Weights of a small mixture-of-experts language model, trained from scratch on English Wikipedia: 10.8M parameters.
Below are experts of layer 9 (counted from 0) of a mixture-of-experts language model. Rows are named router (the router's row for the expert) and show model dimensions 0-191. Each number is 50 + 12 x the weight over its row's rms, rounded and kept within 0 to 99.
After each expert's rows: "comes after" lists some tokens at least twice as common just before its tokens as in all text. This comes from a sample of Wikipedia text that the model never trained on. Tokens count by the router's weight.

# expert 13
router:47 42 58 23 53 55 42 34 50 28 51 51 70 40 64 57 47 80 49 37 63 56 63 50 54 60 66 57 52 64 49 36 62 33 44 33 56 40 66 56 42 65 61 47 79 67 36 48 50 36 54 29 51 43 35 39 38 61 58 44 67 49 52 43 34 45 54 64 64 52 42 41 29 38 59 53 47 52 48 74 17 66 42 39 59 53 61 57 59 41 50 36 51 65 56 35 42 39 38 55 54 63 36 75 57 56 54 58 53 53 50 46 44 64 36 46 56 49 74 52 51 47 43 72 56 26 54 60 47 57 37 49 67 52 37 49 65 29 53 31 28 45 43 59 61 36 46 60 51 31 49 36 32 46 60 44 54 53 66 36 45 64 52 44 61 49 60 35 49 72 38 60 69 41 54 36 51 48 25 33 50 50 60 65 70 59 73 40 50 23 41 42
comes after: "\n", ")", " =", "\"", "==", "==="

# expert 2
router:37 40 61 45 66 72 66 31 64 38 55 56 30 50 53 47 49 59 60 60 54 48 66 52 66 48 72 46 48 59 54 64 60 32 55 62 53 38 56 54 45 77 54 54 70 57 46 42 31 48 69 28 47 49 26 42 56 52 69 62 37 52 33 52 49 51 33 52 52 75 54 32 36 64 69 54 65 70 36 60 48 53 64 28 57 38 52 29 60 42 35 43 75 60 37 40 30 41 52 55 40 60 64 52 39 57 35 56 42 34 64 30 31 42 45 51 54 57 49 59 26 27 36 56 52 52 64 38 23 54 55 32 40 47 33 66 48 41 52 47 53 39 41 59 39 28 70 69 64 38 52 54 33 62 62 47 52 62 44 50 52 76 54 55 68 47 51 63 47 43 59 52 73 57 56 40 53 48 55 31 57 39 38 54 49 38 32 47 36 35 44 47
comes after: " ", " C", " S", " F", " f", " c"

# expert 7
router:50 36 65 36 41 67 30 31 70 44 42 56 48 60 57 52 71 53 73 59 51 49 65 37 60 54 65 49 62 47 19 36 75 31 37 52 60 37 61 41 43 67 70 55 70 66 33 44 56 44 47 37 55 59 57 44 55 54 45 49 25 42 46 36 39 38 61 27 39 67 47 44 48 46 64 66 47 65 43 38 52 62 38 54 49 47 38 31 53 56 32 52 54 49 54 63 41 51 38 66 51 54 46 58 50 58 45 64 63 44 43 19 32 41 59 50 65 60 65 48 47 45 63 66 18 33 47 33 31 56 43 47 45 36 30 47 44 41 42 22 55 70 37 70 33 52 47 73 47 47 59 61 46 60 52 49 63 52 68 45 62 54 48 64 52 44 64 54 46 64 60 36 60 24 59 47 65 58 47 44 42 42 65 37 55 58 60 36 41 36 68 45
comes after: " the", " a", " and", " to", " of", " an"

# expert 12
router:16 41 61 42 55 62 47 43 57 48 39 51 56 41 46 50 52 67 52 59 48 38 59 35 47 56 61 19 58 40 36 36 61 40 30 56 61 50 72 54 41 67 68 39 77 62 49 40 59 40 55 58 61 69 59 44 50 59 49 53 43 35 40 41 33 56 56 41 48 43 61 44 51 57 54 47 36 33 41 59 51 65 47 15 49 43 53 46 47 44 42 48 54 48 68 52 39 53 57 52 74 41 72 46 57 47 49 57 82 53 57 61 48 25 33 30 53 29 59 60 56 44 66 45 59 50 59 43 33 60 37 23 55 37 34 46 33 65 32 47 49 48 53 76 37 33 69 77 40 47 60 38 53 31 62 84 53 50 44 58 56 50 37 41 51 52 40 43 33 59 50 64 54 36 56 57 57 67 41 59 29 56 42 53 54 40 60 54 60 35 53 64
comes after: " the", " a", " A", "o", "e", " The"

# expert 22
router:45 43 49 40 70 52 52 40 67 42 32 53 31 29 45 50 69 54 65 67 62 55 59 16 51 59 57 57 31 67 33 42 46 45 68 39 60 39 49 45 39 60 86 62 63 47 40 52 64 35 40 53 45 57 44 34 35 74 52 49 47 34 28 42 42 65 39 26 64 51 72 43 49 63 58 56 60 56 46 43 41 58 56 29 52 41 59 45 49 40 58 27 64 61 40 63 51 57 29 58 57 77 59 66 52 53 72 65 65 47 61 37 52 48 33 54 68 38 62 57 42 31 30 49 55 44 48 67 49 49 35 41 43 30 41 57 39 45 36 54 40 49 39 58 35 36 45 63 43 38 57 43 58 41 53 59 66 54 46 36 48 58 35 39 70 67 61 63 58 68 32 46 46 42 70 38 58 54 59 34 45 59 59 40 68 52 48 33 37 53 55 45
comes after: "ed", "s", " of", ",", " in", "ing"

# expert 11
router:36 45 50 64 51 48 58 41 61 45 34 62 45 48 53 39 36 63 67 67 81 46 67 43 64 71 62 48 43 54 38 52 63 31 50 48 61 54 67 55 39 76 48 42 61 46 39 41 33 44 37 35 46 72 39 41 37 44 61 35 45 57 47 63 38 39 60 40 56 45 55 63 41 48 59 75 52 68 43 51 46 48 51 48 34 26 54 36 53 39 35 30 39 54 51 50 47 62 48 61 51 74 68 46 49 53 75 65 45 37 64 44 37 66 58 75 49 41 60 62 57 42 51 59 41 34 43 56 17 52 51 50 48 33 52 53 56 23 30 30 50 47 31 76 54 44 54 55 42 43 69 40 48 49 47 45 55 53 64 55 49 42 34 45 54 53 51 35 36 37 77 45 38 41 69 47 62 75 32 35 34 42 57 59 56 52 51 29 61 36 56 33
comes after: "-", " |", ",", " the", ":", " of"

# expert 15
router:46 41 57 44 57 48 63 27 64 35 41 58 47 40 47 46 59 75 48 45 50 46 56 19 55 54 64 27 59 66 36 38 66 51 39 61 69 49 62 59 60 57 50 35 63 65 50 33 45 51 56 30 43 67 44 53 44 53 47 38 58 35 60 56 22 31 65 38 44 39 73 40 33 56 57 68 62 62 62 51 47 42 49 50 67 53 42 44 60 62 55 34 59 64 83 47 54 71 49 40 67 50 43 68 52 51 49 40 40 52 50 43 43 42 38 47 51 47 44 79 45 60 42 57 55 25 60 42 42 49 61 50 43 36 16 52 60 42 46 39 63 56 47 76 24 59 50 48 60 43 49 43 63 38 35 47 51 65 51 41 43 52 34 51 48 39 29 50 49 77 48 57 36 28 42 45 50 56 48 26 41 53 90 47 46 52 49 47 40 38 57 61
comes after: "\n", ".", ")", "==", "le", "==="

# expert 19
router:41 29 50 54 43 48 48 37 35 49 53 30 37 47 52 51 45 65 55 56 46 72 61 43 67 52 71 39 34 59 40 49 66 31 43 55 67 61 69 33 52 62 50 45 72 39 39 30 57 55 46 31 31 59 48 53 37 45 41 50 58 51 54 40 27 48 49 36 53 51 51 59 21 49 48 61 41 58 38 57 49 45 36 48 53 36 48 36 54 44 40 35 61 56 50 49 37 40 45 72 53 46 62 41 53 47 48 75 67 66 53 62 60 44 36 63 69 44 45 60 44 39 54 50 57 54 63 29 44 42 60 63 47 42 47 54 50 37 29 36 40 67 52 93 46 49 63 58 47 51 67 51 48 50 61 38 71 56 68 37 50 47 48 56 69 65 56 46 54 43 53 46 50 55 54 51 94 63 49 11 55 46 60 51 54 19 43 29 49 28 54 47
comes after: " |", "|", ";", " 1", " /", ":"

# expert 3
router:44 21 62 35 43 49 45 31 52 23 28 58 44 40 54 43 46 64 44 50 66 64 80 53 54 63 52 45 46 47 39 42 62 31 39 59 69 51 61 36 65 46 59 56 67 32 55 39 41 43 50 41 56 39 50 51 21 67 43 42 52 57 55 56 46 37 62 39 42 43 52 52 47 39 50 53 47 41 52 49 51 51 53 46 70 47 52 67 48 29 17 52 67 58 61 70 48 56 48 49 56 67 60 52 44 50 67 58 61 61 50 28 45 64 53 70 57 42 76 66 18 32 59 50 43 59 67 67 49 42 32 59 58 48 35 49 51 40 75 46 47 52 40 70 39 47 49 55 56 34 61 44 31 50 66 33 53 38 68 40 45 52 45 63 65 41 43 47 54 52 46 66 54 32 67 31 49 63 45 26 64 46 42 57 78 58 64 51 48 24 53 44
comes after: "\n", "%", " 0", ")", " —", "″"

# expert 1
router:25 44 50 33 60 48 31 51 64 39 50 64 36 55 44 64 48 38 55 40 72 53 50 50 68 55 56 51 47 50 42 53 57 31 56 36 71 66 70 34 47 55 54 44 70 55 46 46 60 23 61 40 45 63 68 40 50 58 48 35 47 60 31 45 47 38 46 39 52 49 55 39 23 62 42 49 48 50 38 48 53 70 56 44 59 45 41 48 46 39 27 13 36 53 48 57 27 52 44 62 58 62 53 32 40 62 73 53 63 43 57 43 41 56 53 64 53 58 67 65 54 62 39 67 36 47 43 56 31 61 49 47 50 46 39 46 44 29 46 50 53 55 16 73 41 44 34 53 45 53 57 57 54 64 74 57 38 68 75 34 52 56 39 59 49 61 43 43 40 71 78 52 57 32 68 63 57 53 33 36 38 47 64 69 59 57 46 38 52 40 56 27
comes after: "-", " ", " \"", " the", " a", " ("